{"num_key_value_heads": 5, "lr_head": 0.0127, "batch_tokens": 131072}
Below are experts of layer 3 (counted from 0) of a mixture-of-experts language model. Rows are named router (the router's row for the expert), gate (a neuron's input weights, with its number), up (a neuron's input weights, with its number) and show model dimensions 0-159. Each number is 128 + 24 x the weight over its row's rms, rounded and kept within 0 to 255. Numbers have three digits each.
Before each expert's rows: a language model's description of what the expert responds to; "mostly gets" lists some tokens that are sent to it at least half of the time. This comes from a sample of Wikipedia text that the model never trained on.

# expert 39
What it handles: Mid-word pieces like in, en, ong, ten, ven inside names and places, as in Edinburgh, Queen, Hong Kong, Carolina.
mostly gets: "in", "ten", "ong", "ven", "den", "en"
router:121140115133127168124107121123094177104139117153105124082146116139160139101151108171166145083135093129162118134130178094154151100070155123079105136114130114149114161139107182133094144131149129129141127108135128123159091090139134146092142136121123154131153143132142131112142091126174117140140155112142078160143093088104159162123105118146086160129160122171105163141135127097119155121118174139147113100142160110098110149115147144132106142128123138161127165172130166117093126112114105
gate0:149125067182106129095146118174099124124124128116115125134124123156110085080180119172112145135113107104145119091134117165158115098134110108137121143117137132155123128169113152114188125121170109117125123113121142124146149162146152138100172155137155134121122138155140136185157134127127091132143147113132126145097178132126141099100118098119143156127126162104122161128164168151120107120122107184111127151167157133139088117098153167154094126138148106106108130125142121179123115128187145
up0:113103112147160146089156100115125190177112117097132119168123128145106079109123100116137130089146132155096117098136138151128101124140126123157124136145148134177154134130157105155123129068174140144153126135064137151125125144117126137118130160099115155157178151139115147159111109111091092089170140113123154143111144090138105141111111127107141130106144113147130135159092127120134131163127158150172181087141129153123116142098146126107153139154186106101161144131108168138151122129117151
gate1:134110120124152113131123099113113062130122169126173134147188144129137137134123132156136129103167177083142116116093146132109141118125141110153124112134148101100121120155128146171165119113106116154165138125092127100136120143172141149112135202159150134126153137145130134093114105092134171164174099087140127151116132147124135101125162144108180163126096107144137078148114149140136139116106142111130148118094098081133149138128144139132105114158090167128128123072160109125104103139128159
up1:145113102120163109162168154114112123129143166127140086133116146155161167136128085138150158100120131159111147168159126089135143156139101089092116105109131111130138109114145128152107152089137091128119142118081101121093186119145106137139122115154125116081127120149159092116144129137125156123105100133128161106137151116130165114173115118133124124145135119157135089166124084119134119160110163132117149094135116142147093191136115154069119127096077110131129116080120100111159126135108178
gate2:134101173135163149182139137124135077152096168117068139102164152124097120095166163149143100113099164126133103099145088133159115122121118110133156147125157105134174137104116122125150153122135167082098100132161093124102138105149164117182100097127142136140111103149157135147129146091125129114120087152144106128134146086141131089138121135157177109123145102158127128132113102125147113111115167120130124160126102167134108138139143115138124099124127129129097179105085127104112085146162129
up2:165105101146109140129141115120138164135111102074126135130155127116116129118127067083131143086146127107123137106082163137101163101110155131108156145144140106136137119098148176129126168133104082128128117090097137136132141127084079142139186084148148146163105139157127128117129140113122108137127163112089135116156134111111062136152173118145141152132115157130163102123122134101139147122150084132159108127166123121147113122108114122115127118135153120153095099168185136150154137075147096
gate3:159097157125127124127104112135135132122113136166163151130189126147093190129124134138112098141073128155171110134110131133143112130159121163168130120112109165165128092094149110131113140142092114139132126098108082126122137106140151111133134103100138082105142122133136133140226154142114103174145141146117133142143165128100174123115093122155110118143139158137181115097083120118140105122124111097095099128119149152163096122115120130159126142146111098130093160137127122153129109142150166
up3:204168126138132128116130146145096120106124153140131141116094111146155124127154082151113110170111151127151094109089126157112145092116143109107128107171111139062144136094106165126105081145127132162134155133172128164144104150131118151161136130106142142148168100148191126104132113085125112108143142110116117124118082107142132122082138136100096136118103157146113106135157176110129105173140143146140135133107116115136092151124116075099135128112108119121115122109115133101116141072100156
gate4:175079138133143123122144147155116129123190103123157175103113147103080109108140126152085140130143104148115110118124163133122097115108147087121136163153086152135126103125107138147136094132172134137120097143109119117149173104092105139122142107157134105121153160130162125134107126127144168139136095155126128115153098096068121179107117176121109183158116110106126118156154145139079116123097125107093146100147181155068134125119128152130152119117120159126107139123131137139134168103112134
up4:137050134135145152108159128129129113116091187132080144121109162111168123130146153119105139115094144102113141125127151161122106146095132142113127105094133127144119130124174156111165143133148147163113156157125162089131115145143106101137101113171140132108144145133119145125074107091134080133139132124110131135148127133152148139134140149116112121172154156104165100165144154138122153147117075148110175134176184122137169138133119137082135112111137123115133111148168170099085155134141108
gate5:104131135133158147123099113133134094130134171122124151137132105102133146113089134147164129148175142146077109135137113097112119129139144137128155136170131124140137103133097128149134114121070053109113123111131138112107110123089125125090185113138096123143150095111115117135128117152136128102139155066156120145104127113106128177139143202105092134170129141137071098118122155117149122150165146117123080122085162108147107137135099093110158152125122126169126146165097153122107126132145093
up5:115111138106109112132139120108140099135112119154149144090103097143135058128142182118130112118187122129112103131151125132148115110096106113139159109130131119118137135148145107158128159140151141100139135145097131138085129124116160154116150117169128151127128159128107114139130166168125177131133114137102135121131091145158172145178116138111094180083145122159088168127103075102111143079124118166089082103117100088121102168126142126126111124129143104175149136168160112112127171118121123
gate6:118122134110133093071117116136134108125144076141115111112133126133085128137164138113149089158141094115130124121158187151133136111124137140135105107081094123105154136115101125142126134141144144104119115112112135125077115120117160138115104100160128117125098124093137174173173137103150146109148111138120097145129103156193115143133129156126217154120105097096147132104121159092124126192107127110103151118148168140116121148113157137156115144129127128110071116143134127146116128176106096
up6:129128129106133132087133155123097167169138134113143105164129150143139084162147086147101115175093130134097110080132120114131123134134180119127130160085166131132161101131143112112199200137109122165132151112133125130161124105091081123117107087120142111087114153110102135131113090132112140151149114123127103134127151150174155123135100091113139137116100128111146129094103125169109137143112126136143153134116147092125145144169133108143094141139114091116148131156108137068084135161128112
gate7:161134177122081092115139119147124092135100137124102171155137143105155123134124138110124164110105124130154140119145163132137153068150142161131130113126087108116153143118135147142116140109150149138139120088149129082154132105132094114111116071142151149111088139112081136118100136087107126075126122149155140159182153112127122154111128144137120134157159098149178168109087173111111173088121169131139138112113150094129112091124134121137149114135088117092156094158114103112128112151108140
up7:139138124122138132109165104111190150145148143146164120125135177148141166138146095107182126156130122096150135158159096162135133117085102118163167101156131100119142085121108160130088111110168135113122151135133115115150149122094129137158105116098130159065136087118106094101138173123123110095142133147123147142087113095160098152101127127117127123115097138113161107138103152143108141117078131177139178101117129114165134132128140114132142102109091120115138122144101139090159143164113093
gate8:101155133105118138117127127111146115127142126122136119146153097116125110133082170120102150171104125116129137107108142105120088126146117125138154130135150135151119088118083135151119120148130157143128128074143082136137145124102124150131145117121128109121076118152111178141137152131172094098134117118148096172113164087146137091115140128137076142117130146135129128138141134071149136063126160144157121124108156096170144151104084187161186108101137138122125110102136115080079084139117145
up8:095122095107100123134090133146136088114133142134149080156131085117097147133145117119110134140113076171121128119092149097108116126128089152071127121107124179134140094092082094120129105110150093102158166082144145136121149161141152127127147077106090140114095128102127113150136119140132088115085092131144108115139152139142074140110127124096106119142150109141113155102144119131105134098116111140129110096089156141136136153116094147135071166123126122141149159137093097140151163169111116
gate9:137116161115120103083152135129114098134099134129117128118137135127110132089116120130078101163148117113111127113118132148134129151098106119161149123117125105106131145165155118184152129116127098076153139169090093139129108131120120179144145165135114122125150140152128164097132100141127132166141151144122103132106131153146118135125083145126085137172127078113112149127168122137151180135127116134073164142121088144093097145119103083103106170144102129135138109141086145165099068099135175
up9:103108079164142107134116163125125138143099124117159132093161109118114106155131104087097089108185172172105100142118113119083087147079091136136126115117135128124141144151148120115124122122081131124148134109163140131092136080147147133128131101122159121132149127113106113128144138144149129161082176142101155153086098139158103148073149163121119152128145167150108159150084112113094117144143126151106111186116083125112129121107130118107110150113105135127128095134145165161102123141154146
gate10:163132150119129120083141104120128125127076159147142087158124129139131138096102123135142163127136141116117104120163150131148113116118146143110058103138144173149120077106137140135090066102155100163108090120156084100147092155109122176130122104147149148092112128145118157133139122128085144128130113105150119110120180108157170138103106144094095138173099143130134097082125145139148124128114173152104156125139125090121161132109124117097120146146167110121142181085104137136127133117121117
up10:098141114148077132109139104129087123093142156173133185112134137127110146168135109149149081121123091119160119108117101138085132139158130166102138150112162118139162148155137118106073134126102097113129144112125137122104107132077093134170136158114130091124133074169111090096146132158180138143140142116110129127157122147122081116118119113130099142145132079126116109128145124114132114114151152140153134104153175124131114085108107147094125125160097160113106097123119161148142151177170141
gate11:096146113140151159110110140156129140117153117137123164128088111130117137114162089092125119137115133176135145154108116143128106143124110123133135133131122093105146097123122123128096154105116141113142133132125126101106109132129134112117097130143111053115105114146153134102085219090165117179120121150114104128097101087117148123115117132136061120093137127104148148098110122112114135145133108109102152145177144177125147129133166120124180197118128135150128091158115157152131177132147106
up11:092102118092103118158111144138091146118115096134146080155134108091107103124102142075110090132133127140126129130137109117112135104200118165137161147103141173144147122084130092120116118123108178141136120101105112121137146110124149133075099078138138136088138085122126079113148129168130116135114135136093113114160119146117117151122120169135077147067154136106160131137163145105129113104111173161134148107124148157124107140134114138138126144122089119143132114143125135150160161107191131
gate12:114148138140115139109125124119145118135093107126156139169113115099119112106076108136092136108146126124114123143120156143103110098139129109134090146108129122125131165098167105155138153119144129108177126161116094147074129112145129173108075126109155146156107127114097161158112141103152136175149130101120120164151153132079124124146076098112184133136069175105132126120132086134088122152100146118141100117108166096111172125189143117135147172154119157111132108113098133128118135096118142
up12:132134128125140105120121105124155169106152096158125163104134166125108147157122069123146130146144121098144073151188105119108149121144151172106104124162087130120116119107100154100133117127151113098164135101103113146174126163105108140165123124160133086143125094192115135157106147122120098145121133102140158120108135152186116123149127161100187116116140100148158126119129174089154140124098113136114145141127152164145131139110103138142156109150156108121086124083141117093127153124150112
gate13:125126116153139088146110140125156096133109157156157110189105130140170100132164149148129131112078157154142073126182120140111131128156099111144130124166129123118118132142123168130109115161161099153136129099136185105111152185161137072072152142127146141137150119139119122146157113182104109075124147131130133136121112105141108111136137132122152106098103128146117136115065117091156132123128079126138138138123135167140148099141109107103112098094100158135124154122140147142160140125131089
up13:184081125090123121133150100135131127104128098136134118152114163144092142117152152129098137159118152128126120126115111122135128174108120132111104111120100148145139106123115129102130161138127097117111072115164148103106121090120141127082072127163102112114122130085145123176143136137109152125116154132119149157118157140133153117110120122114148110147110081186121141121125142117143136088161130131148087072143112106171170127145081160177118147133119147117130112093092085084149076158146148
gate14:088113134107109185166148130173080078084126147127127149110131122163124152134155108136154134126132136094173138140141129112110148123130133126101092116119133130145134138132154134126127127138179100166141145125131124120114090094144109101098119091126162168095097138136106118126112105100140145092158156091134124112120097107114101121124142139122103145119130075119131110104162158154128070147136170148149108107149101156137104100191159106137119174139132142070127087135080161141133123108143131
up14:150141156148143104115125141102141129163148108126136142141132153106103109180159066111164169159094138145154107104101131150137132121070135151092118116133148145101166113122134130145088133138113181141126150113101157156127110139151177114144107139136141076144131129148169160178158143104107113131146111131154106185142107121086073108146114106126129122184127135154109113114097142139110154113110129086118094152123180135122158142114114112149113104116116099147143131117113114128092133088148152
gate15:146122121131094135139133117164153090128129163123153105085104132116165179161146141168111089151112130125125149109104121156154171100125144106141137151118134099110130117117139141056140101125086164124132160161179132097130109095144148106119149117148145159091115103173101139137111114116145065118100128134112146143138136104090124129092098097125090097121128107138129147116118139161123114125133151123125119094137154141156168153083161118097111149158131124111104129120114150143169062104160143
up15:099160155173157128143131173157130114149109121160124103099160114102130098126168137129115126147139083136117124120106139120163150116127149099145130156137127111161159106122119104128125136098107146151103068089087138070142135150100110132130164144139113126123135073140152181143131064143112101118095105139118069130156119120128133180116128146085142152101152101163123154106137103093129121131161213126127130114156123148131141097116151119108142159147108138114113148113120147145108122127116129
gate16:145139118118108108137070111182138091126128149106110120116134100139121119131115115126135099165156100132114145159111120122168128125124149139134161119123122137160143090113079105103168135117150115170107135161120108080119145117127151122170122140139100107147125138091132089119113144154125113052110088148083173160134107139121149104104097105137128104102074120180107157122098111139075151103100124126150138115136114117129194113137153132146112126122152115140105140096115166102159103138164123
up16:129097085126125112138089166173110125168118087146139154108133119103102126108125138112146187131145100141163104110141123105126084137111112123094116118111083121148111142137138090093114156105100121137101138129157158157118096110140135070134134131138167116155137090140124112120144107127153146119149132158185168157153099103104116124129124118101090116142126090158113106102103150108112109157131127088152099136109059132122146138120169147153107120159126163152121152110114161105119142162150074
gate17:146148093146149095167124106109108077127116123125143153138176111090141114121107116146168143099136110152155116120103125128185122150097093105147138178128161105155088104126135139133117156133143136145132104135132085143136115126144136123169122141108075112122150133129141152145096153097153111127087142159108151143091083159184119133168163100155096116166136169113064111151098097149142145131116150117150132130139134136153098163120088098125139128098121127156123141119134185148116135124101124
up17:186143131149130143136116198125101100120171117148119114156164149144092132168100121165188134170121053157166159115119105149141144156092122078138163160115149117119127132132150108152125147134123071152115158119150154109152113137116145151113161122121123091116126125117166163162132130124160133163100095109085140147158149130109154141143153131130160134138112146115166139113107122126111169124094132151153116121133143129143150123094123116079146108126123118127144163117165151150121112151109123
gate18:166095101121112127100142097092137119114117125130109099166117125131124126139128131166131070117138085193106107116109147154089086150122129131125129090178104131136166099136151089135097160131130129123102127150152138112129147146169112175131155139135104122161094134108115120121127113168146122131146083126131115130160129134124108141143112101140124135114097132174146135134136131096107158120127153034181089093107135125104135114122115135163165126154166165149152117095140145115170136113154114
up18:117114120098152110152142110108120144127156134107159139129129121104136099126135161146147160107126093114046086160111131128109154136134132081151120136153091114161096144089120140122134175110147170124133111108125106150121163110148147131138131125142123159119107116153167140105110133136115126102125145108145130160115101131154150139115126061150188113104135127190142117085093070111157095127121102145138133136098121121111113137121111140069139131120082160080134108113127118078163091135116133
gate19:124115111085112136150086133113137137138117119085117102119152114163127141146161147140108088114109137114127102129104131201164164144159105141111085142153125122094130147098099161149155119150092120138152124127132143121160130106150157169118110150182089175141099130140162152156132107155112099150095130143149123165139138123088156078132136107152089167123153139138119111106150154131134105160122101168137152127108150105137154118105139167143135128145082164120136130162141149143137118081106177
up19:158117111158140116075097084128122164093107136117139139156115066092156108138145122087135125109123127127169129138126124109125140079118162170128116128128122102123150099138137136171137124115111104139111112108142137113091120164142134128127109111141097114108124151136073162109171148177170134118162124127113141144103119153191121143111134131108097111076128154133137105095118174154164123114098113149132163117080150121137149132159124129172135143131133145137140132085150178123085118074126145